Weights of a small mixture-of-experts language model, trained from scratch on English Wikipedia: vocabulary 8192.
Below are experts of layer 4 (counted from 0) of a mixture-of-experts language model. Rows are named router (the router's row for the expert), down (a neuron's output weights, with its number) and show model dimensions 0-95. Each number is 500 + 25 x the weight over its row's rms, rounded and kept within 0 to 999. Numbers have three digits each.
After each expert's rows: a language model's description of what the expert responds to. This comes from a sample of Wikipedia text that the model never trained on.

# expert 13
router:506495495466522508500477502522524483490497440496488489480494527485519504504498464500462501507513512529457408513485475507523487560486538489476519502507489506532488489472488507478514503531462506482478571543498497519488520486452513496523487447519501500520458488502474488488467506518451512514
down0:518495514508534502477492504474464491540496504542534495496503509462515498469482481538505465504503497535481518492488447489484521470515467477464480442519458529504470554465495428469495500509527547484520526522478482479502519446502529502482504501466500491487485504533522529522506509500492459508
down1:510506448530496472513481494511506492493504506488491522524495505528510491466499448512506508524501504511463497486522505504484490483542493486467477503411526440495542520488447496537519492461507502544499497503535535518469529495515491563487495469510520462494560489498485526509502497523523485477
down2:490546476506506492480498500487544501467499533467451508503531509509490488497535488485507512477529495497472497564525508500465504505462505519521497515444542497535526498471521542490514498522516489490517463529466483501509477463489518482541430505482484522481501508439485488491500507511569489507
down3:510505559504483546458462468484501491474510527520488500494530527507529500489511492523517478463521501462473505528515493518539512502491491526510508511524518466477484492511515479498491491499477492490447613530483519553466506465493467534513508491514479535510485501531502509506493460488481491500
down4:532473488503548497474519508498552506521506495506515526497482492508484507526471494508515524501534501497483477504482475504489458494523570536462486467457488533499507510512470458479445533535456515462524493535465498537478529485468470502518540465479521516534487489502465490509533488503488505531
down5:504472533510453456475462504514496473476471468456505535440494485504528553472485495474501509480507493479538526486499481528482523501498508500516530507495504501501493531491496525540462502488495474506482471515511533454531446449494465500511475473534494503485508506459459489544512534532496509483
down6:509481491495476529565487458515501481518482522505478473484512496500502506550479493501504522468484544488502518478498555480555513513498518498501517514512511480541470495507489483477493486453497491518481510556428512558480480464451501518499491506470544494513505485481488496534495521530528466521
down7:492511522515489487537505504543525516481484503574497504490470528458511475529477540489519477500477521453493472530503483530518526520488487515474521495478483469495516461511479475503504504508522566497475511480494496512524476493472544476527480541520511479470518453549512475512482440496500501532
down8:527503507535489502508520538487527439494520483530513462486555486503498514476520497460539501465503495542503512470510494457502499520495509483531535507478507539512496535520514498508536459461518482512531481511503474474432543514502520537517481496512475487464560501484519517519547500477519499500
down9:508521498483515525492436490492549501480503469494555551475505545476536490485514472499524511485519468531508497482522525461477463492500511489513489489519527501513536486477511528500503462503474510515477516487536460475502478535561504531486459492504479538526532484516538536506479498543534488502
down10:503503489490538493471501493490508492477446496545478515529498492547502479512511515490477471490501506506514453499515470517497545484473512467524499511492487578510451504487477489487524510515488553572468521547452473549488490495504491512541520532476508474481492532479473488503497505514506493523
down11:466485512480514508486458514493492494480501484515452534529457517502471514501486535523444487480517461487482477465499548530511508505533476465514449482514497492514488508527476520473487550498495505472456534500527455497450501450474528487488475469490473500495539482477504450512509495502469485499
down12:500449503469503551527506520508511544481496498515530504495495485505497428467481528509518488498521469481508479457475532512441486504501509501477470495469526533485512515512482486511509452486529492504540419540524543515486504460492480528484513502475509535472491487497508495485526503500501523462
down13:490474502497548510505482513504457459465502503451491530475511472524483527493520498469544451545423461502511509474504504470535491521466508481504509519484475477536520508549478525515496500515498490502536468540512502505460490498529476472467451485507517504498458491506489500529507510490502473468
down14:440518489532471519541508480580493467505477495466515493489527538481479513533516494468486515520491465501476500492514485534457477536492504522513498531478468500543514553513503490562497545519477487488488484492469480508509511514490497458472544487509528499502510488529500495467481497471466486517
down15:518494466507487479466465509489491452488480497522508508521451507487515450512493481502524473506556451508492497445510496488525511519515512482471475492508534505485529531482511515513436486515499483473454555512544484505492468499496483537523499516484563499502494498503484485523494474536507546541
What it handles: Line breaks in tables

# expert 62
router:520512551474494515498502525508506484470457499503491512479500527527505564508525507505514509479506528524487495553486515511513539517448499511523575537538458549520481491521489529529523524549495477505469548459510498532490489464492509492541476488497515510522509503496459500490474489484494485513
down0:511515510463511474508491494497472486533466478551517491524513473497509483504506491471497508480520489538500534519473518533464477457555498498478476499491468442472493574501507505509497498513494475504494483499479510495492479473514491518462508487487497499480410501538470511501552450485498492467
down1:496550505512451520501479515476504525492471524480543515517473481479505531497508471462497478492556507495499494516497474521482498439424477476546514498496492542553468480496474482516518523506484510531505467463486499523491537486541478496518509452475487533463493505506501509501503488517539516502
down2:483513500527513506498502536500446528539524504465492512484546501469523529499493449527463496516515514479500474463448469488527511480490512509524466541494491525538468470510465511501486486476510487475487465462517504504489545463428481496532513515484532527509483506518456473506503490527528499524
down3:520507516456527484483533487449450452505450494459526495497484523460504519554504492496504472499511494501487496488511455544500515558543520502488499494456500480539518540488509499496471471524505504519532541475490497533456480517510522516498487509529518470482484524496505474532474506545508518520
down4:479482530510547481541454468487507484514557464494488459539473492544485482471472511513462503523516500509509523489490499508531489519486481519464509469462470502501508458481513474478490471490481482506483496527458480481508491476496493509524502474554472498468461502457452473532533514532509516467
down5:486519512459518514515504469479490534544532488553485490512518513492482476455468494483470496476477514461514506469495513489504567507476516474534489466531573501485472527494507498533501482490501487492480457530487492473506476471507489482520474515483514509503516514475552465517483525447482456489
down6:488471482480471520461493538515496496462497470487487504483484465522499520520520472496473482500515473524496482461522541521522537536503526487473525484445519478480522517530507492516489527524563499507503505474459522485539507539490525500468491519491484485530501452555564492527498474536508490487
down7:519529502500516530482528545492494535487537511461528508554516524502529495479507473482529480501527485509526506464495517495469529498523524488482456490468482481485457496537485526518497485441503448518467469470546515527523542499522513539532478495501542482501492486511488511481515460539469503524
down8:506515536527498486497545495494454492528490513503507517515497555504537519496517539480500535510514484519501533523547527507488508510475516536510472528478541492494513502500533547496486478568478524518487455510448473495506517521544442490480500497510467462507518526509511473473525505490535498459
down9:518498489532500523466505484515493464497539482537494530478504521498454483505485486488454484546469472473483477488490524494509450524489468534498489537490458507496488481497481517445450497498494478468513476514511479501556500444544506510464499482480499518519533515483477499487520502459558510475
down10:464463491514462533534487505519536504486475501528455490516529470478510503505501474448523486513495465491462518505505484503518455492516528447514506527501482534489523517520500504538519553507517471546465501476472450507506476475485465486474477477488564458525514519504503529530502503493490521480
down11:489448444479501500471462497464499507512504483487480480473519534503549518548490506503513506533486535505511529505469486486537493520453530484551508513529483506524501512547486528496520469491500478463493544518483527498547526514469516517566491503510456505515491497495474488550506491531509480505
down12:482513526480469500515488535537502437484504519467476541525461530497502496490509531487526515467447437529513514499512487491491500494530496458471496477522503471518519553496492495516486526510496489561512472483548487475516511472449492495500483529492490488518487472472536507515474529499467476462
down13:485501507506514561503456489460494509504502485565542490533478473517487501497509524524486470484471449491448514518492473491510554496453495485476519509528521490489506502524467463484489475483489514522522504530491487518508500475477531510529479536537501449489477497511459448507517523535512496465
down14:467511490510493523495487524482512486507536482561537484533497516491504510512520495494519495528473472509478514517450483470501494501498455486443509498530544498473499507514512552478453461512536541497496473523578458508538488483485480501489495492547465539508450503514498517497496518500498504499
down15:506483520486457507522517480474476494463508495473478486501511493474526497498545427493488550500461516537473477513486504509501550503539473476511509503500466511526461552477501530470503519483489496500522465519526499459453489470516536494470511478512506500474510508525485478492497469464514531439
What it handles: Digits in numbers

# expert 28
router:524502532485527515472478521515533501470530520514487476486512519498520530532496497529460498488505502525490505520511492497485527501490529538497495513554511562544474531494543449501562523525483476499494548519479515487512470485462537525495456504476495511500499489536499498461521503514462441512
down0:518503551492503579497479504514497484550497490492481485446533522507513514480487474476508474528511537519539541504524510511485502499466509469502498518512510535441552518491512492489503545513506524510557501536536509484511469506459505495501474495506475513491572539505498505486499471496496496486
down1:536547534498506473502463491475506507499458488548517513480499518544492453480533540494521481505496450498481489487510481533532528535470502447483493482475489525520485473489512515494518505517475514482521507452481514537492541509520518512451499523521512464509536548527486499549496517521472524517
down2:532499473540496552499488467537519495521512497477500519532508482471467514477474460475470543540529493493517462517489493506483535488497488524534470484492541516486483508452475505508517501474503555476518467522507496470492525538564498495472482497465508515473484505496474547562481492505491506502
down3:496546470471511505496503542506491512504504479519519492471465535491513573516508498466478556542501485529516503468501529475519531478435452495492469464504456486520509485527493490488495492505435529485509500496483517486522477510508469468510470505535504494514460482491494518545509496524528497526
down4:464496470525513475469482521513499488488503521467538498511494477516524486461523512506495526524472517558562511505486495479519485538495503545496511514502479496467476479469516525471476503469532485484463535538501506515482482519479493510533494443552548519555464484510488493491484468480531472489
down5:527509517498547458488540511522484516488488521533473483496465498508458458489529499489509500441512491541507486458499487481511489534483489509503526523491508515490458470538416520503567479488500519495481504498530434458518484494499483494504537501484509501552488497496487519507502481515495515527
down6:444500493520503484502556525472523541517514510474499504508505484507526464531546511506469509453448497519500461502522534491469507526471506477501506522491501473498520475515499493459474484508459493440526528498521508537540442486467499486476502520496500547510492512469487508495510514534550504469
down7:503503529518514555570505498526520547503516466511520482494498494503516487512526508483503525484460512449483516527529534469517449535484480511523487493478530495518536525476526482484489484510480489495497494492506448540502492525499522521489488432506516507491504457508467510548451479474463511497
down8:462510476516534457522542518481543538504550502525521491537522532523498467505492514513494496486511484500480525519505542496518510467460495508510518518499503536495486466480477543479484514507471487543508487484533519491499498503528484518500516569498547543507509513467554497513515566486521503475
down9:459452473502503494461509460520500530557496484525502530523488471508478521491501498521565508501498504534490514502477509502495470513522483486554500470547488499509504480493476557490494487528537533481509482498465482472466457528490484517499514525485495506548512475484548504535522458468490515528
down10:506469466500495493485501506519483540471471538517507512496537495496468467500490529504573525450488514523499470527530494514472502491472510473472513485500506572482519512526562496476507496510494499525502502526535520499482508533478527524490509515480456514502540527500518509565459460513506494523
down11:436535503463497490495465450491564521450495523477519531499513512476486524493499488498501503527484516513481489449465464514530476520473551513518511484500485482503439498490500511477482453482498494545490473469490468487501533548541534500500534502509489514487463506494475475481503499515480498503
down12:512431480482490504511480480495502502515480499459515478504505463495507504524444521493518510530513501474457508500486507493476514502512503518486477474489541501490515456507506535484470489500583474523523471481511502497533507507536519500534495501565527472516499517515480504530485480449481427505
down13:460493517465502526489480499465529530531480456504485549466475528514512470496498560503491434496487509465499506537550519480448489501562498506481492500488497548484501510484518498534512520533523491478523500482544480518501498473532460494523502465471520518516513519493517517469488531492495520512
down14:529535479527539540515511498529492533526556524507516480444453495476520488530501536505523496518553477469500499523522446511504486504513472532508507545501527526473527513496515494498525528463486464530493500541566455502513525507489474492521504507520483476481503494508504498501501518489469536528
down15:538524506515481539524464531497503489533504493511502446495516477496472494475505454495518498494514508496489518465466519475571528494512497549524522507491481490481538531509480503494531481480512527484514471488533489501494503458448548467479506530514506448510454487530535528496483474525467500530
What it handles: Th and ordinal pieces

# expert 27
router:531478552475537546495492489508523529444481489487472484447526484508503563538497491514523489488514514499500487567490477486480503514475555523504517512537508533531492489502525472524508536504472499485517512553518538535501486479503497477515489499492511492483523469464506496463503534488456486500
down0:507456449511514452513500474487478496512511525474514480495476534543513523505536485506474485492473507499534503475503512511488517506519522457512483497507495495551483516488517508516463496504500517476573450456516538529519479530514507479501480524476503465460508516526506504539570543476499481492
down1:497472454468553502509542509440522480486519475542533535476501478487534505485549492481508542503504482483483506478469482496494502493526526483482497489511528454512470507511479449523529475546486510502536504484453493461515504498521500528500477512532534522516471535498502458513487449504516488500
down2:478496503453454516491518506500526508461472478509496495512499497486514525478519505488530468466504521505501509518562511535501485496485495554522482501513514515489501510435486455498524442483482483500474529487472523534508500491462525493524519496476470408476474522516502501532512498536481477524
down3:463482467510527501474483477535506521489466499482523497482510540521516509491491475505492498523509535472495535445465512517474486476525484494503521452517461470498501503514515541515528533446505519466488466497481525447489488433503507483530460472522468482478505513509523522488466464504544522484
down4:454471515540503475502521506506491509424519503514498544491528465464464529519511491518498480499486498523486543514502507459486471463506494554479496517514487533512498525477464480459538488507473477491491543478501540478506515536507504537435484501482511489486509506486536481526488478457484494523
down5:510512514491510475486526438498506494508523468519503520489497514474500506486499495513568479409516480456471517523495503489522489472520498435524478483461500505466529538479548498499495482481489470512490468506519506483478514475531468524498502507526477508495480532499511487464514539549510484527
down6:504530527529494525487531529499539521509535490487471486495513484499492456511549505499502492506474520503497502481521529475500474519439513531475516518537464535469440512537527494497500511519484542524486470479508485502500519537483484533509493474513517482467533435564515486490461502489479479522
down7:498483468535512488520514479480531510519535498511518499493488503468518490518523528490490474532506479484503510450478498495474477504505495488478486516499553495515504511509493509506512498496537530485525471495475447480519545425530415451550527478506550486504505485514525504455507479530487507504
down8:509514516500500478484486523529504499519500496542541514559500513508487491428495489494508491546475510492514532498499462524535484493511513493452516444474494476469500511469523511475498466495532493478480441489562468474523526466528502512509508470505508493499519533476503533526537465470507503534
down9:486523479478482498516504521511515490479487468504482512514488530523481478505514518483540482513492440470477493493511567501485503531486486478491501514534498525503492491505513490512458533464483495510458447525528485495460521544539468506544487557523498513518521443462504538488467497496516552486
down10:452505518469514482516459489505505570510534511496479477508540529511518503483438470500461507543513533475473513501473495485503522518484510487508490494565474531479487469513469492483505504505470488499500473506457513497503515519524494441479445535475545490475500502514521524488465492510465492510
down11:497500473499485511496509531469485500458482508489522466490537540518495470495472478514516535503535469551463495521552548512539531507464508498542520480527523524468527456487509476486494472475517478488495441487522472510508496515513531466496474500471479520490526496530465482488521497465497450528
down12:508505522552477510494466480592502520496511515501482470513485516467511488503509539482514470504496532491533450531506494480505497495500516541489494529510517501519461455511487466495545512490503527536517543537539489531481477471468511506495471506477536521488484429496512506518494488521501477481
down13:451498487531501521494493474475484509514522512550528516471494518516495549526512470519495491490503472522515481516483521517487479518518496521492518511442555459481474519522523466496524498465509501452558543528528542504499488475511504564507543462535534476506496525526494485520496504513513493523
down14:509564510523488466519483509486512490488445517482509494503488547521494523493506503502531493522513498508499479447506522495506492480521486519491495485513484492484482546521481514517531483455473447503513482501517555473542513487448492540544491536473487490488475453529475475438503522473501500538
down15:474509492496482505541524491497512492503498465536523528500470485491491492481505475487501483481514453539495499457452504478518482522512516462501473470468521456517532513455472531529523443485478495506534459476535447513503519511529493521483496560519496503501556529514514501516470527498491523462
What it handles: Foreign name endings

# expert 34
router:512436514456507534523519535524504490500489475520485493481515516526535538505499543541473538525495531506466477518516460481469506498484502481503502503491509510503505507506456493520510501517502470470498497481467514549521498448515576504538455476519469524500502530471481487474467506533504469522
down0:554493467555522498560505465482488474519476540459500483532470515484525475536489533529479483478480515530477494504472486500500451487484497463520505477483487497504522485500494497467500497538494475512518467481514492545534506440484515471492504475503509522524467506544495567474500499522492498509
down1:496491552523526509487539457511482534472519483477484462458452521513493510470518504515464512492517505439485474474461522485483502500480480497545529493540472500494491532469518504509469468528501493498498457465472486486487508544475513481497531513478563485530497505499555511503461504493518489515
down2:511510477502496541500484484505487485516562491512452505481482461539495499493536516495516512459495484488440507495542511484471474493529501515514498485510471487512506478541485509530522497470555515499544494540466447472457540497525525497483512497487523507511494500538450466508495511525468471541
down3:497482511523510513468506500497498494438493492537519501511513471473522525490493477510491517502537479514518474467529547492469530526497486501499469513523478492519535486494529502471501520516524535480470416447492469481533506509490463485485452514510499497527550531549504499493505521452518495541
down4:534490485546468522487539471550469550470497516508540518501478509518505512529484488496503532461528487508500435486522527503496485539522489512461520508524489523495455538476511506516469497471496491469504499533513524537510475475534525498486498476486513460534489457491546538477492520531510522516
down5:506529541501493490493514511544507516493510498555508478484496477494506538511461548475479445481496533524473459528492488498516518483497483531463529520487496490492511482501477496483481509452458513459452527484525558530490507520546534504498474514491484545501483486478464508508522526448498475513
down6:498489480459493499501471531455473477497474508510513505511531492512526516465477503431499453449494485527499484520466512501518515530495494513511508467496450513508499535523470498486475548451474492482494441531484428512466497485508514500484472503526500484502518477464474505494536467512520502528
down7:477504518517518502483479510505481486471475552499503487504437547456476494528517503511498516503489551523546551518501497482474517450488502509503478496514459509505494484495508543476498530535496471492529483481460478480521466469544507535507509479446501552555474505490488483479512516487526509500
down8:470481499450515536468487497518463449470510479521530476499536528505482496523535478448505487490522514520495511510513504524485503516486499501450568472499468502505508492512547460483440470528501506485475539502504501503500517499525515517454477443493499501488505535501460519484549524505497506518
down9:473505485515525503498550496511483491492490481469507483475513460475486435515475497503514515530514503472537475509493565509513535472511536516440501523476475482500491493459545523477479475554459525488507469521487515462464469523528519484502501510507472539478486488525520543501487503475503472479
down10:487491500527528520527489478513508552521477466494509532514456523512493502502517461519500550502487541529483504487525458488483518481495522531467509476539482482491483493551490505497556463515503521510529518482478538461536453493509511547489494481478542537524528504532515489532525538521525511510
down11:464487520508462497479490519486483478534526489444474467507512492520485537460510455463482548481493524525486496501510501492477486491527504484484504469504497458486497534501453513505472486500491494515495463458490520432496531516484497502445524494505572516548478482490515515462491524509482472500
down12:508531508546461493461500512533467466479495553489495503506425478503438503491485457492472504500477527479524513527527510521474512487507502501517507510467494525543498484485487510527496502468464502504514458512446463489488511523496507508500489470524445466489493479498535562515525489523494498497
down13:435525486464470477499487520518498492498472569488494486490520486522505459563497483493519515517524504515542483507519480473521481481466521485547514505458499524502483498447537500509479488497489517499475522482473489507504507504523482516516485514497496456486477467517445478503534531464440514476
down14:509483538523506480493527551507508531508516490456491445497481481563492509527495467517462498493503497501493510498528530457486491494512521507505509484486484500480513457449516509478527532504473525481485516515474539428534524546553493475489497540496510479467489536463498483476516494481518486475
down15:532552524474516429490527505487538541521509527534508504495520521499497522515511503495530506477497494526507506531511543474537496510468487502471537516534548552505508490525509510529541472452499503486538520506485461445473517464488500513538552510508494490488526524508480511539507498494508500502
What it handles: Capitalized name openings

# expert 52
router:531483538479546514510528506511524551503492472491496462457485497474489506539487500511520488503507498540491473515475471490536495503461520490475497511520505539465497468439516497449507530516464463512529569518511547485509503479486496471513504462499516521474482474503446480484466495502484485509
down1:522549472516495435482517498491508532499499507456540512475487496447520554484482503490524489481518474529508488520518577520500506509511587477499458475491564517482505511471534518533516516473520515494498494483520514502518516501500485472513489481504510504500536521505490496488493465503512474519
down2:480437478502498499502497469521513505471470507504487527514484522529494499506501513515507498505520564506447514503480500481457487498487507484491506513496474478513517486552551537511505468508550477523452459478457486471530522470498512520529489487499481474498500480511568511504539510502432481505
down3:520532489482491545508548517505502525512503500507517488484539494530467489555490555427496506511469507457516503547504493516497484499524545495486477488496479559491523482506478526495463483493485506542490475501514481497476482530499462501484552481506529470509463497539546516516508502486478486468
down4:491482463466455457533471471494485499512484504496482497512468512474538464535477490525459501492485503457487488511476486523454539498479525530547494463504495529557491511499494537533481540490455497491540496460522539527492484504497501551493480541472489500463477530497496463511500489501506496503
down5:468490497456438537475476484483485494474454524477504481502502529452530492549492460449438505496492507488529491509492510492491453454497527481472486515496509499515477530521483490520467470453529490503475494477532487529512506479523454486487505516508499510511551468463500496497462500498521496493
down6:514499503512497508517518558486540484548517524526519533500511522481476511518488519490505471441528505511463458524491522521508483501501460494459486456506460485501533464517492480480502489496492521533493507538512511501504486451514484504484499518494484530500476454482583539508486537500448518495
down7:473533503472490538493452526530466487513537513487518473495498495497483463517481486454515499501491516515517478467524496499524487502426507477486485518470543516536506509486480445494535498516511446476490471498532463491436523526489492545479500517513533497488519480507496498545526513497492454499
down8:505482505499510546500480534494515506495473483516504475523444488502514448523499517505485509519498511532462491504481502496426456504503505497467484524493537546491469515506493485467510486590520486501463517502544493532539495499505456520499493482443535513515481489502473492470489513503523472514
down9:468529482503508516552484513471525502509529495523462511495516525481510502481509494484503473486472478484520527509548510492536512475505487551496550487494447462484483444536503506493472468519466527474489487491513443461489538521538490510491492539487479501538512445485488496538508505543484493499
down10:455528534516492525479504575438523499516521512535495490515471493516526518511511493507485478490465508491479536530499531523524505549456517504524480502498505533479470530515468513519465519507569483507492503486460477508490499471487513542488523509554491484464535498474510475511485488483518517521
down11:494533499488468483493534515487514585512474514503528505468502506507535516439492436495538482524489506519521482497508524486466457517472480510504523511500494498484490499494488479491493496548497520507540447467489487519535484493540459512473512479514497484501455495478539509441530491486497525499
down12:536485461511484451513486525487508528515552531469549521500504460521484477480498471478528515497469490486473512460494469490496530507487489527504513533487517439476524527502520487513514503450535499492551480487507524499480526533541480509468519481478542477464540505535509526503516537481520498500
down13:515497514491496441461491483578507516480471490505497508515469459504500519538493507512520516511534486508494488461493539494534441471500504533483493544508458518496510551477498488509533535489463493499510536538504483504494524507483460522488487516478482495484490473479535544460529490466507504463
down14:513485523461470525495513469470468528488497506535513467502502485487501484473498454507496470550519471529510475487488534487527504525507456504496523486512516511518482532480510476447513518483519503539508546517499466505510521526475487540490515454438486472479461500489503518498451472462480458542
down15:483499466500524495481460514489443504469549524467503493521493513531485488508509477521496519497497465471467540511507530484521539483483529468465522512469517475519495472513465522508517480496496522486529467513517486486447519498538509509447490485511529534511482479479526475420494525486468513467
down16:497543506519479472522511493527508468495485531492451512502538513510483571461462536476522517486465539527500487508479508501489490516506501510521485498503491518480515522542538487484503512483527479541551522508504544483525506464522439529505488499501483517511522520461457518525484529497522515554
What it handles: Line breaks in lists

# expert 12
router:540443532492487533513511516482497505498486492515475470496506516517512513526482490520493535486476514520466468528506530520485505512481479512496501527497516520511496483474478519511499508514538454472514514489449583536512505435489525520510505436522463559504495514497474506478454508523506481510
down0:498514506525510524507459472452469469534470483484460509456478512515462484486490509505501495450507520496518486515483514514529507481545536509515563496507463473462488529473499492492474524464488490506482499439495501491483518544467540447507501489465476455519490504492467495507529517478515484471
down1:470496481554494492464521539486533503487527529494487494514490521509536448467520509456530468487465480509525469518512558524503453495492480489499511482501513468504509514466507557464535492516531538529514499505491517482548525523473507500490521532511468504508505508483549541486478486462498472510
down2:514515522520454476511463504528480482517528483519496499488510489528483505450493505477520501475474486467507508500463498509466500493494530505540530512491451523495502467475507510480459474508508532521559456498496503516499479455506487495533478573548453505463538523535482513525474491534514512484
down3:492498514487537469447529503482506479500491509494499526476504503506514457532519534493476456506531534505528452497473501465466490473516457529465477489523471542525491509508538475481550491461524502486529523543517486530471512460471481493459489530503511497538532461480522465485487506477481506485
down4:533526545507510528475494518480479515465488500493484491544471517477519517458515517483463490540500516462504509491514459508520509492541524468498461500564470520482512510493466462487507501481507506540486480489502502507486546533563483497516497488524566456514522464494475497522473488509492506538
down5:531531482562500492548526537508528516513505511481507484511532510497522450467485448477452490534503494456509503530475489479518524511509479493502477496523442502499534514478527476484516496489500489475500453512484507478556444484507518474537490526504536487463504487502512489501493533468470480525
down6:517474506502486521517509509509537520489507534493560509547488514534490543489515431492492509504527494500475480493485511529480478473530494480515495522494549488503485506529499542506517474496498490477494490453498508466533467453489476506506470498516483471552470534510507532450439525500540497527
down7:491505496491499512507517492492536459529476535498500482508457541463530557498518511508519482481524478512541526461437510505517498468453487468505498544509504508513504522503485538463475475522470520480537512526541510490535548450461484493471479505467516503501494503500477523504501534473468497530
down8:507540514509511491484515515493508503503507487497499452493552502489520552519506509515479513474537482450493567498572549496487493521500484527494469499572510491477473446515500478479482492494548471497467476538495493492480516495488496485502513522518487506472490519507485506494442478526526516474
down9:500485521430511514511498541512482512534481485516511510488488492490514520484480535529505527489521490520508457516444493500511519493488490483521505509482447488501509476483541456462522498507495528475525511519467486554555465478523493486505494498516522506545514498497495442449490512548525488551
down10:485532513524507487483492492508518474480509544510486494484501496488488516507496510486513484514474495480491483451542512456460471499482465550526497534505486509531431496511537477478515522511508495475489492504563530474484480557534503540474514450486527490471524488517539527545515541485504510522
down11:556489500445497520537502471549526474468526483541511518531489499508448499481523513511515513484486535528528485488500463495520493499502479509485514484512502536525499462517517505519522503475539515492438522498502512504474524519497585498520455521472472518477504506472484483504457487504523525482
down12:483507526496506512511467514497467504482512482449519445545524520499522503490517503511511473526466521478453506536518474558503507532506452508538460497519542515466527548485538492518471522459475489510496512486497465464473490514493509548507481510518518511444491491489491490519500489465490468465
down13:463515458565483492514543502477524495458492484472479485521505501521492495510534505497496508466469520503497441499542536546542482506463503544524538516512512443497495491505504521524522525478515516534491539493539481469481518523453490519498558529516500513501534511524511523496508507502510523512
down14:516515532528488511520550539485499480510481492488506508516505532514537549491491527520558494517477526506460460501497520490493519523507494512511502528502478509490500567489506531478485492548517472500564521541494495540542501503469541533492452483503511561487481496510477502520510455506510498503
down15:478474486524459480490497537472532490508461510474503517484512522510521506541484505477523496477417507500498492507512515501506519484503523505482500480493478446517518552499535516531546529512504495498524521499479503519478562476478478525515511523515413519474470517528498503461501514467504497487
What it handles: Capitalized word-initial pieces

# expert 54
router:499480492521548520514504520480490509456490495492493450506524506518505489514461477521500514501510522552485484510475480492481552490483513549491512527485492529536516496465491475476563498473507486507506534519491527541501496497448520499567481497524471535505471471474455470485448501493516481525
down1:512468496507545488509494496487539504482540520495508487518479550505466468498535508525491509504464473465485485531453501509534510543547492487519514483505514489470492497496508473524528476520507501495488552512517565455481460504483522528504518513492490459538499501453562492521516507491544528494
down2:527509506542520504525552481497465474497456518491486518521566471501492529510487499522542472498484516499543529456508462523494485517504490500500479505478550494501516496483503501473518535485522529505489484540459553508477496520510464460480505527501518523519528492544532482502518524506442485536
down3:511490501532518479517474515487491520514469518512468482515513491450493507486536489499487508556499506516509519508515482455512489525566472474502482547447525504533512477527479486487537455487508511488518504500521556485533487509523477479516490464492518477465556517529461483501484440510471486498
down4:562526486512516487458562494467541497539507498498492507538540484508491483493490517522493514521494438519464502481546521535476510533508518469541511461497489480465468529497470479475463549474487515476481463481528480512499472471489498462490539502524493518510513480520486531486490488490496491489
down5:481509524477505491468509512527452462524513502474488470487490455474485474439491498493454515532488485528547485526476489498482525492490520534463483520516532530512458499494475534510503492487450494501463509509520528501476455497508514475490501462517482538536471512526531487487467498560546503503
down6:508503511491514509525536515472539496487491531459546515476495492515524465454497557520545515477474468481487500477466500529513490547518475496487470499513556503496483517542513464463507503520528480504538477527480448523529526492502518532477475531476550510536510478470521491502512519490487510512
down7:500488473463444523485478507495468487497509511540493535520503483490485532490535495490489561493487477507479477509459436516463478528556488495495464496504489487481515469522481498490552453502515517533531450512495515484477511488483488492540542513489490538518459501504501496478511516477462506459
down8:535505519482488466513448542519479484489555528491517486482500483441518491529467509451508538501499497492476453502505505461501519463527534504460503515457460524480477488475489478528518471488474560512503490472499515548481491495512505501524462486490477501487516538479488487512499482539510472533
down9:519488477545453536489510458497480509485452530490518489496500536501446550524538464486491509507504497518539526504526523493466499482513512519547500512499495534456475532476497479521544513513483474484489440514487519484515521503479498502456486521492490478472548517494520514498464505488543536474
down10:474501526492514508524523535529501485518459551487555469496470514493511470475520487533492510508456515518514508506519494485474484458536472492521534445474508519517528463507525494471509496494525510541564468485463518495510548509507470498528478489517520513519465492516539508521437498507490512493
down11:524455497481500483531491498488538493506549523522497518488538439447496517526496520481549496534516486532482490492517506464507510478498477528504473553499477508475434534492520492540474524496492475488485541494477545485522505531480511513481550526513504487523488491531485462529485519522524492489
down12:498480477490523473511517460514510498501471476515422500500527489479513511506551570532480488493505488498490515561488496554480504498498500508533503506507452484474502507514476452518517535490501490514482559511490519492483471507531563507466495473493484475509496470459497542492510491497499487468
down13:526483549460480526498518480501505530477494512503487462484534501512487509496491520476475511490482547529494468548504473516465525509518468517488544476602520475505493526479513495468498516530467521514509499529502521512558462485474464526492521503499524503497520536455505507503502497467490499481
down14:513516506494501442465512501508475501475452493521535534517495519458504558540469486489495548506520487477513483489505519498495488515502512501517536523456490517496542449516545487467491500503489491521517489477443499531507482520535504502553507513541489448491481509505494552512495510529485546517
down15:513482495509519507483476484528517529497491518493528485481545475511523509491494494470520520501486525507484482483492510508512503451583493513503514525503481502474444513504501485478506463479447470498481533477502543510469493488457455456497462466478493542512483550491511467541469514513455492526
down16:502478511519494498514525520533532518515521520546530475525524523549522463494462508465483469488522485447460500541501502500473493488496533467501493449504539520475486500488457499497489488484481517508478493497536536478496522508508475462541517514507537521487479433489530521495490498459490447492
What it handles: Leading year digits